config.yaml
num_hidden_layers: 9
hidden_size: 160
n_experts: 16
experts_per_token: 2
d_expert: 128
d_shared_expert: 0
hidden_act: "clamped_swiglu"
moe_layers: [1, 3, 5, 7]
n_empty_slots: 4
router_score: "softmax"
normalize_top_k: false
routed_scale: 2.13
balance_loss: 0.00292
balance_bias: true
init_std_router: 0.0311
lr_router: 0.00141
vocab_size: 11407
norm: "rmsnorm"
norm_eps: 1e-05
tie_word_embeddings: "early"
optimizer: "muon_variant"
learning_rate: 0.00759
beta1: 0.9
batch_tokens: [32768, 65536]
max_seq_len: 1024
train_tokens: 398400000
max_steps: 8694
dataset: "wikipedia_en"
Below are experts of layer 5 (counted from 0) of a mixture-of-experts language model. Rows are named router (the router's row for the expert), gate (a neuron's input weights, with its number), up (a neuron's input weights, with its number), down (a neuron's output weights, with its number) and show model dimensions 0-159. Each number is 128 + 24 x the weight over its row's rms, rounded and kept within 0 to 255.
Before each expert's rows: "mostly gets" lists some tokens that are sent to it at least half of the time. This comes from a sample of Wikipedia text that the model never trained on.

# expert 8
mostly gets: " 12", " 10", "8", " 7", " 14", " 16"
router [150 133 117 131 104 112 132 138 131 110 121 145 127 131 144 141 164 102 152 133 124 150 128 110 133 114 126 115 110 199 131 140 102 140 165  81 120 144 120 135 126 114 148  90 166 107 105 121 197 118 176 111  87 125  95 136 115 147 158 142  93 149 150 135 140 155 129 116 133 160  65 151  90 145  81 136 124  97 130 119 115 105 128 134 138 131 124 132 105 137 122 129 134 110 141 120 151 156 175 114 124 119 134 107 129 139 156 152 118 101 170  97 139 120 151 109 131 129 122 166 171 128 154 136 114 109 129  73 130 146 163 130 130 121 101 131  78  94 177 142 119 142 128 116 140 148 165 135 125 172 159  80 144 117  76  71  95 147 158 148]
gate11 [ 97 138 158 145 121 121 138 146 136 150 163 113 110 144 119 123 165 152 134 131 119 157 126 144 142 121 133 135 164 140 111 163 131 136 130 149 118 146 146 158 115 106 116 114 124 117 133 168 147 167  73 123 119  85  77 122  81  97 190 119  88 124  68 155  85 154 147 127 129 137  87  82 110 142 103 115 129 114 138 132 160 138 156 156 172  95 159 183 167 115 128 171 145 106 120 126 137  87 116 127 156 111 146 138 113 152 110 138  92 107 132 151 153 141 184 155 128 129 170 135 102 146 129 140 145 103 155 104 103  72 101 120 113 152 110 133 115 122 147 121 108 114 117 132 156 101 146 109 140 115 129 100 141 122 113 148 145 164 160 124]
up11 [110 138 154 138 129 127 107 126 114 136 117 122  93 124 121  90 105 169 143 132  76 141 124 122 145 121 139 141 135  96  96 140 105 205  94 106 165 138 125 130 141 134 122 125 136 120 166 154 118 154 113 126  99 105 139 114  84 124 140 118 100 121 102 136 102 137 121 162 127 141 124 105 124 105 149 116 143 104 134  90 174 159 135 188 142 111 153 154 160 108 117 160 156  73 162 137 121 104 141 144 133 148 171 131 149  92 101 119  97 109 137 143 103 133 175 142 103 114 155 137 120 131 115 185 119 111 126 116  93 128 122 119 123 127 113 155 173  97 164  71  98  91 104 144 144 128  85 126 170 163 156 122 125 157 112 152 125 110 155 150]
down11 [ 81 134 151 147 116 162 136 145 115 139  88 133 159 159 137 116 126 137 138  99 171 120 120 162 134 142 132 103 135 139 101 112 147 153 144 107 135 112 178 171 116 131  95 164  86 145 122 152 137 100  96 139 146 110 111 117 157 107 117 148 144 130 165 136  96 102 122 119  82 137 136 131 138 160 114 131 106  77 123 150 162  68 132  80 144 115 144 155 160 134 135 125 150 124 113 131 145 123 126 119 118 106 116 177 148 159 149 144 146 108 141 118 125 138 122 134 105 107 193  91  93 112 113 113 137 160 167 131 119 154 143  84 136 116  97 159 126 147 104 147 167 154  91 139 142 197 118 132 120 169 110  98  89 130 131 142 133  91 132 147]

# expert 10
mostly gets: " John", " William", " David", "ington", " Robert", " George"
router [118 176 144 139 176 141 121 154 129 134 117 136 172 105 160 126 136 112 147 156 104 121 154 168 131 173 108  98 150  84 125 151 138 100 113 128 127 161 106 122  75  87 131 151 144 104 148 172 184 120 126 145 115 152  95 109 149 119  95 120 121 108 111  80 154 111 153 144  94  96 139 129 131  87 160 123 104 160  98 106 181 151 127 134 101 173 137 146 116 130 117 151 131 154 134 105 135 105 143 169 125 102 150 125  99 144 122 142 161 119 134 126 128 134  92 160 107 141 147 153 157 131 156 124 100 116  97 113 126 122 118 142 128 149  94 149 149  99 151 130 110 123 179 119 114 117 155 169 133 165 127 145 110 113 111  81 122 141 182 142]
gate7 [161 105 104 118 133 150 165 142 132  94 169 130 126 162 112 106 148 133  72 126 104 135 102 144 148 124 116  97 116 120 152 132 102 140  66 153 116 119 162 164 136  77 113 135 135 111 145 187 143 125 158 133 133 140 161 140 114 122 135 162  82  95 176 112 113 123 165  99 132 141 128 151 134 117  96 117 115 125 140 155 112 108 118 122  97  91  95 109 175  99 125 104 114 122 131 177 100 144 156 123  90 109  92 138 146 124 165 131 110  94 147  91 108 121 125 139 132  99 152 134 105 131 161 139 124 137 150 133 138 132 104 123 132 127 140 155 132 116 147 117 148 114 146 174 144 169 102 140 112 159 101 100 140 123  97  72 168  91 167 108]
up7 [148 146 146  81 123 102 102 112 151 145  79 119 105 113 126  96  76 120 135 140 102  79 111 135 115 147 119 125 148 112 116 121 147 129 135 155 152 158 131 124 115 118 101 139 149 127 139 157 126 133 128 130 126 137 123 109 123 108 115 124 103 124 129 143 137 126  77 125 124 129 114 113 130 142 198 138 100 115 119 110 161 152 110 121 103 140 190 166 162 138 103 162  97 136 175 117 145  92 140 169 129 127 121  88 130 127 114 119 104 118 103 123 136  87 170 146 151  95 108 153 122 127 109 151  48 149 137 161 167 131 126 176 120 153 121 124 137 141 188 151  86 113 126 154 136 133 102  96 140  66 163 138 134 108 136 134 145 114 124 164]
down7 [142 117 125 128 131 116  89 110 145 119 115 168 149 141  68 116 125 133 121 168  61 101 174 159 112 115 123 102 144 120  74 147 146 157 136 108  89 161 103  99 101 114 122 142 133 149 143 160 117 155 107 142 116 108 107 137 145 144 150 148 145 126 125 126 131 151 124 119 169 148 117 156 106 109 167 133 145 161 102 160 181 133 147  79 139 103 171 116 135 109 114 127 132 115 166 120 164  78 123 131 110 114 109  96 149 104 112 142 138 102 148 109 165 136 125 120 120 127 145 190 148 114  94 120 142 108 103 102 134 138 116 131  97 119 112 145 153 126 132 100 125 138 126 119 154 115 134  92 101 116 133 122  69 110 135 124 192 156 131  79]

# expert 7
mostly gets: " se", " comp", " dec", " gu", " rel", " cons"
router [126 167 149 125  92 134 106 127 152 136 121 175 155 146 131  88 133 134 132 165 159 119 138 149 114 159 121  92 133 164 118  97 142 133 127 109 132 160 119  87 111 138 153 144  96 160 138 139 109 151  99 142 120 104 141 129 127 136 149 128 122 120  97 169  89 108  92 158 115 138 109 103  90 113 131 150  84 125 133 130 105 135 111 134  95  89 119 125 156  68  76 161 129 139 106  99 105 127 121 114 107 143 148 105  83  74 125 113 140 152 136 111 138 192  96 129 151 136 148 135 117 118 174 140 170 109 133 122 163 146 152 146  95 108 122 103 111 151 149 148 128 176 118 110 151  92 181 135 136  91 152 142 132 113 156 125 147 154 138 167]
gate7 [119 131  80  87 139 121 154 161 129 124 161 165 115 168 104  89 121 144 145 123 116  97 114 102 124 108 145 115 131 105 120 112 126 111 164 132 115 142 118 101 121 172 142  82 162 114 129 112 102 150 182 138 156 138 163 120 103 137 122 148 113 152 119 140 146 137 153 158 139 122 148 141 142 111 128 109  95 131 176 125 123  98 125  90  83 148 122 123 128 103  76 102 101 146 140 145  94  75 157  81 168 140 127 102 159 150  79  97 120 121 109 145 174 152 115 126 165  74 105 132 125 106 116 138 111 110  91 135 142 124 107 176  92 126 141 158 128 115 174 126 116 138 133 100 178 149 127 156 107 129 142 117 139 126 132 107 145 158 148 120]
up7 [124 117 123 121 105 144 163 121 148 157 148 164 117 125 143  94 147 129 139 162  88 133 132 116 119  82 168  67 123  88 176 147 133 144 129  99 105 155 128  69 137 142 170 146 102  91 128 123 149 142 143 125 136 123 133 128  98  65 112 109 158 141 157 137 157 136 108 152 104 154 147 125 148 120 139  95 157 119 168 134 146 129 157 168 160 140 102 155 141  91 110 114 103 138 153 148 134 126 133 109 160 153 131 149  89 141  93 110 143 108 123 102 108 147 135 138 139  69 176  96 124 142 164 113 139 115  90 131 164 142 117 157 128 115 113 117 131 107 128 101 173 105 117  79 106 116 100 181 152 137 150 141 132 130 147 118 121 160 119 123]
down7 [125 123  95 147 108 128 110 105 130 161 138 119 139 153 136 134 116 142 113 142  97 140 126 126 147 137 120 116 115 113 132 131  98 134 108 119 119 145 144  97  68 113 146  94  83 116 126 140 117 134 158 178 122 124  87 157 124 126  97 128 130 102 114  77 123 134 136 136 118  98 110 186 142 129 187  97 124 135 100 128 122 111 156 126 160 168  90 156 137 140 108 113 127  99 126 158 164 129 184 162 132 120 100  98 129 128 114 150 126  83 115 139 171 141  98 111 122 129 110 111 131  91 100 142 106 112 137 154 112  79 155 117 139 126 143 145 143  81 155 148 108  98 139  94 149 110 138 119 111  44  99 130 138 131 113 137 122 179 143  68]

# expert 0
mostly gets: " long", " small", " head", " mon", " law", " short"
router [ 89  95 119 153 139  98 114 116 168 136 128 137  97 137 141 144 154 121 145 138 115 123 140 115 156 114 124 174  94 122  79  99 143 116  92 112  96 131  88  81 142 146 154 112 161 113 130 148 109 172 169 135 106 139 137 141 141 138 137 119 128 143 171 190 166 160  99 122 160 134 114 140 118 120  77 118 111 104 117 162 113 120 118 146  55 169 130 139 120 149 141 165 104  94 131 135 167 122 124 118 102  86 149 120 185 127 161 160 138 123  71 161 120 131 123 138 113 143 121 122 140 110 118 135 140 123 165 128 149 116 135 140 135 125 155 103 104 127 138 112 147 157 115 120  66 141 132 147 117 128 151 124 119 124 121 152 180 116 151  93]
gate7 [154 125 150  89 147 118 150 100 120 110 132 152 145 127 117 162 104 140 145 126 132 122 155  71 120 137  97 105  81 111 104 137 137 119 134  88 110 119 123 157 171 147 128 103 122 127 168 137  79 116 149 163 158 166 151 105 166 109 135  90 130 127 109  94 121  98 126 158 139  78 163 162 161 135 104 123  79 113 147 131 131 168 147 117 107 113 103 154 125 145 116 112 150 125 112 124 164 141 158  92 151 137 114 119 113 115 129 109 150 113 114 151 158 104 149 123 128 121 146 135 149 185 143 117 131 117 131 145 118 128 159 151  69 144 123  90 100 128 165  97 151 118 118  87 117 130 140 157 168 111  85  97 139 130  78 121  87 105 124  88]
up7 [138 142 117 166 155 143 120 117 123 121 142 157 138 122 133 123 162 149 158 155  68 102 100 122 148 146 107 117 122 112  95  97 134 113 107 166  98 164 131 116 141 101 132 114 166 166 155 163 123 129 121 122 130 119 163 139 102 113 100  80 147 179 137 132 143 161 152 160  86 122 103 149 117 122 113 157 147  97 123 160 146 109 127 166 145 122  76 141 122 118 135 133  66 188 147  95 119  83 138 119 135 129 134 160 117 165 137 140 130  99 147  66 141 106 153 123 162 121 116 140 100 139 117 112 144 113 154 139  79 140 133 150 107 149 131 150 123 143 109 120 130 174 127 141 135 179 150 110 111 123 101 117 159 147  94  84 103 110 126 110]
down7 [115 111 147 162 170 115  76 133 117 133 138 172 123 124 114 149 142 114 163 190 129 112 125 156 147  79 129 131 102 120 112 153 134 176 135 132 127  84 132 145 162 150 128  95 109 148  97 134  93 116 179 116 158 137 107 129 108 161 118 123 124 111 126 118 122 138 100 137 136 158 132 172 130 136 152 137 148  90 141 177 150 161 131 155  96 135 119 121 122 125 128 122 101 123 112 116 168 155 122  69 112  98 127 140 167 112  70 132 137  99 125 176 125  93  94 137 130 172  98  89 132 197 114 142 138 108 114 122 128 149 133 125 116 131 114 116 117 129 198 115 115 145 117 157 100 149 102 118 113 150 133 113 124  92 105 140 136 134 141 107]

# expert 9
mostly gets: "″N", "°N", " :", " -", " –", " 3:"
router [158 171 160 142 131 146 153 126 109 103 171  97 146 125 165 149 128 120 162 139 120 104  72 134 114 145 152  89 123 175 126 166 146 115 169 131 185  97 155 132 129 140 118 106 151 123 112 107 145  77 129  94 124  82 161 132 156 117 132 166 151 158 133  85 139  98 122 113 156 138 142 138 121 150 129 119 128 142 148 127 142 109 151 109 133 112 124 112 110 139  71 149 115 130 147 121 137 156 149 135 155 111 121 111 116 178 174 128  94  93 180 116 117 146 171 108 117  72 135 127 124 134 118 140 106 138 125 128 115 144 107 127 138 141 110 110 151 125 146 156 101 112 100 125 138 128 157  78 120 120 119 164 160 104 124  82  72 130 113 158]
gate44 [126 108 152 142 135 187 130 153 101 134 175 115 100 128 109 105 150 118 109 132 110 141 115 109 124 188 116 104 114 137 143 124 161 162 126 131 152  87 132  91 171 144  93 146 125 101 188 111 169 140 137 168 107 146 132 146  99  95 133 109 126 109 137 126 123 113 155 127  90 118 111 135 113 130 148 147 140 141 143 144 130 148 125 133 136 135 144 141 115 129 129 115 140 114 111 126  99 148 141 155 171 172 114 107 125  98 128 125 111 119 129 135 135  87 132 181 138  95 122 119 132 123  47  92 159 154 126 145 104 157 103 156  78 134  91 150 116  94 136 142 138 143 121 132 111 104 135 136 157 122  94 153 170  75 133 164  75 137 161  98]
up44 [168 132 128 129 170 165 126 180 107 149 151  95 119 128 122 142 141 111 116 135 129 157 167 110 104 146 122  98 144 121 130 130 155 130 163  85 170 114 104 108 158 142 146 147 137 121 187 107 154 163  97 121 169 106 151 167 129 118 108 104 158 132 109 116 119 136 177 142  98 118 147 167 114 121 110 105 162 136 132 105 110 141 135 105 116 115 130 142 129 149 144 126 156 119 115 147 143 138 110 161 162  96 143 120 118 102 156  98 102 110 140 132 114 144 120 176 106 165 101 170 179  74  97  96 135 137 106 147 140 153 128 150 174 145 101 172 124 142 104 155 156 114  79 128 106 132 119 141 107  98 121 151 131 134 170 136  85 140 126  99]
down44 [100 129 165 121 162 154 130 161 187 134 127 180  64 148 134 143 147 102 113 118 141  95 128 151 104 110 152 103 136 140  90  92 156 130 169 154  73 116 136 130 100 153 105 144 141 134 118 144  88 111 142 157 111 137 119 137 163 141 108 153 123 102 162 169 145 135 128 133 101 126  73 130 161 110 130 124 112 140 133 152 111 151 134 136 134 151 127 127 168 134  91 146 146 131 101 140 132 155 145 121 135 163  65  82 134 172 142 134 166 124 110 158 148 131 143 136 109 102 115 136 127  93 128 105 112 126 114 185 147 140 158 155 109 111 126 117 149  99 118 123 155  82 125 154 115 119 152 146 119 136 119 154 158 112 151  77 127 168 134 139]

# expert 15
mostly gets: " re", " con", " dis", " en", " sc", " sh"
router [140 128 174 132 177 103 126 108 129 155  90 155 134 130 108 101 139 138 105 152 137 139 136 151 122 149 115 141  79 158 145 111 135 128 105 133 119 156 106 122 140 118 160 126  72 168 142 183  92 165 112 114 146 134 107 102 123 131 109 102 154 131 127 132 126 138  96 147  94 131 147  97 170 114 144 120 125 169 136 142  91 128 150 105 133 121 113 108 151 100 121 177 149 160 122  95 106 121 133  78 118 141 160 120 161 106 121 139 161 139  89 113 129 106 128 168  82 140 154 128 148 119 106 104 135  68 111 141 156 149 135 122 117 127 136 124 130 169  86 104 108 165  87 133  81 120 142 125 141  95 135 139 125 169 170 166 179 111 123 136]
gate7 [156 127 160  98  94 147  88 133 129 115 148 144 132  95  90 140 136 103  89 103 126 118 132 121 155 168 115 111 121 117 118 182 139 133 155 111 133 156 144 111 126 121  94 151  96 122 104 123 158 120 110  99 153 108  96 108 123 118 146  98 111 119 114 118 105 120 125 132 123  50  98 114 146 120 142 115 125 175  86 152 111 106 162  79 130 119 115  78 126 113 127 131 170 128 125 114  94 139 127 159 159 177 158 151 120 104  98  97 133 172 145 105 113 107 133 165 133 141 158 150 105 130 150 108 155  83 103 140 120 105 119 165 112 132  87 127  85 112 101 146 125  98 110 148 142  92 109 148 172 141 107 115 156 123  95 106 104 114  96 128]
up7 [134  82 152 119 135 119 112 140 128  91 133 104 139 117 144 122 139  95  93 137 132 122 119 111 138 145  98 150 124 115 168 167 123 109 114 111 142 104 178  98 137 121 123  93 168 108 120 128 123 106 127 173 142 114 123 122 105 101 111 135 154 111 131 136 138  94 133 146 116 118 126 134 198 131 115 171 116 100 101 156 117 143 185 128 102 137  91 119 122 132  81 147  89 114 128 144 122 125 107 135 157 161 132 132 201  93 133 135 125 140  59 153 106 177 153 136 131  91 127 140 113 123  87 142 109  86 117 113 163 139 154 106 118 151 132 192  99 138  82 126 155 139 128 117 110 141 110 166 100 156 128 120 161 135 101 115 124 130 115 105]
down7 [136 105 144 133 165  78 144 140 110 124 151 120 125 128 151 131 110 119 128 123 106 138  76 131 182 126 117 102 148 130 155 119 123 103  94 120 110  95 135 121 137 133 122 173 121 146 121 115 118 123 111 111 137 112 136 114  91 179 114  48 106 139 126 111 125 124 106 118 118 142 159  85 112 107 153 151 160 157 125 112 154 142  97 164 119 158 139 102 149 145 143 109 142 108 119 129 105 147  79 100 150 125 155 140 157 102  86 121 185 150 146 127  92 125 173  91 153 131 146 143  88 150 147 120 127 144  96 123 132 130  76 114 108 140  97 139 119 147 164 128 148 105  85 146 114 151 134 148 156 142 137 139 120 128  92 166 162  90  92  77]

# expert 6
mostly gets: " they", " where", " there", " when", " which", " They"
router [156  94 127 109 133 149 137 110 146 119 140 119 105 120 126 127 143 147 132  84 135 156 155 130 157 117 156 123 169 164 158 146 111 152  77 101 148 131 143 146 168 145 161 139  91  83 141 114 139 146  94 113 139 173  98  98 110 130 114  87 143 125  95 127 166 157 120 156 166 156 156 156  81 110  92  98 100 121 153 152 127 130 130 153 153 158 112 132 126 136 164 145 116 160 130 140 105 149 148 105 134 167 147  99  78 147 138 119  97 168 104  95 124 113 117 143 142 142 158 101 106 143 158 141  92  95 114 152  66 138 116 138 144  92 124 160 132 112 151 116 121 140 174 119 137  99 103 159 115 118 108 147 140  88 137 113 111 148 101 104]
gate39 [125 124  97 109  67 130 120 147 145 115 172 125 169  95 123 141 142 156 142 110  97 135 125 137 113 137 119 138 107 150 125 126 126 112 185 139 152 132 107 139 129 155  93 111 123 144 152 143 166 129 176 151 169 117 133 109 141 160 134 119 149 140 108 118 133 104 107 132 132  96 137 117 108 104  85 130 147 110 131  79 142  92 131 149 166 135 124 134 104 103 167 141 110 203 134 118 167 166 137 149 102 132 116 149  81 161 111 148 103 139 130 117 130 135 119 117 113 147 121 112 103 117  94 104 124 150  90 150 127 163 125 118 139 142 148 136 167 159 168 103 109 155 132 119 159 168 152 183 110 143 103 161  78 154 132 144 115 157  73 125]
up39 [128 129 155 136  78 134 130 141 163 163 151 138 156 117 124 141 125 148 167 100 126  83  98 117  99 180 128 128 116 120 152 146 132 133 134 156  95 141 108 132 100 140 140 136 157 145 160 145 134 124 163 145 159 114 117 148 151 184 132 138 202 100 140  77 141 146 101 120 153  91  94 153 128 154  98 110 146 116 116  80 134 110 102 154 127  79  91 122 112 113 129 158 102 150 142 108 166 127 142 152 122 106 150 140 121 136 117 165 134 146 137  88 117 126 161 105 141 129 136 117 100 125 133 106 141 115 109 181 126 164 159 108 160 115 112 143 197 149 164 106 133 121 124 121 115 153 168 171  96 153 102 132 146 126 117 109 130 134 102 132]
down39 [132 106 139 132 151 162 110  73 126 151  94 133 178 167 122 128 105 153 133  56 100 122 139 121 116 108 119 124 104 130 117 147 137 145 114 127 111  93 125 107 150 111 148 155 129 135 163 106  93 123  66 142 124 108 108  87 127 122 147 146 118 126 137 159 138 111 157  80 123 129 113 150 129 112 109 113 144 135 128 114 145 124 118 142 171  97 173 150 109 119  93 116 126 118 122 131 101  87 157 133 134 128 129 122 161 137 141 107 120 130 133 136 145 110 170 117 133 118 125  92  82 176 115 154 149 111 141 149 176 168 134 117 199 116  76 162  72 107 110  97 131 133 129 116 101 140 141 129 108  96 159 134 117 133  92 124 121 181 144 148]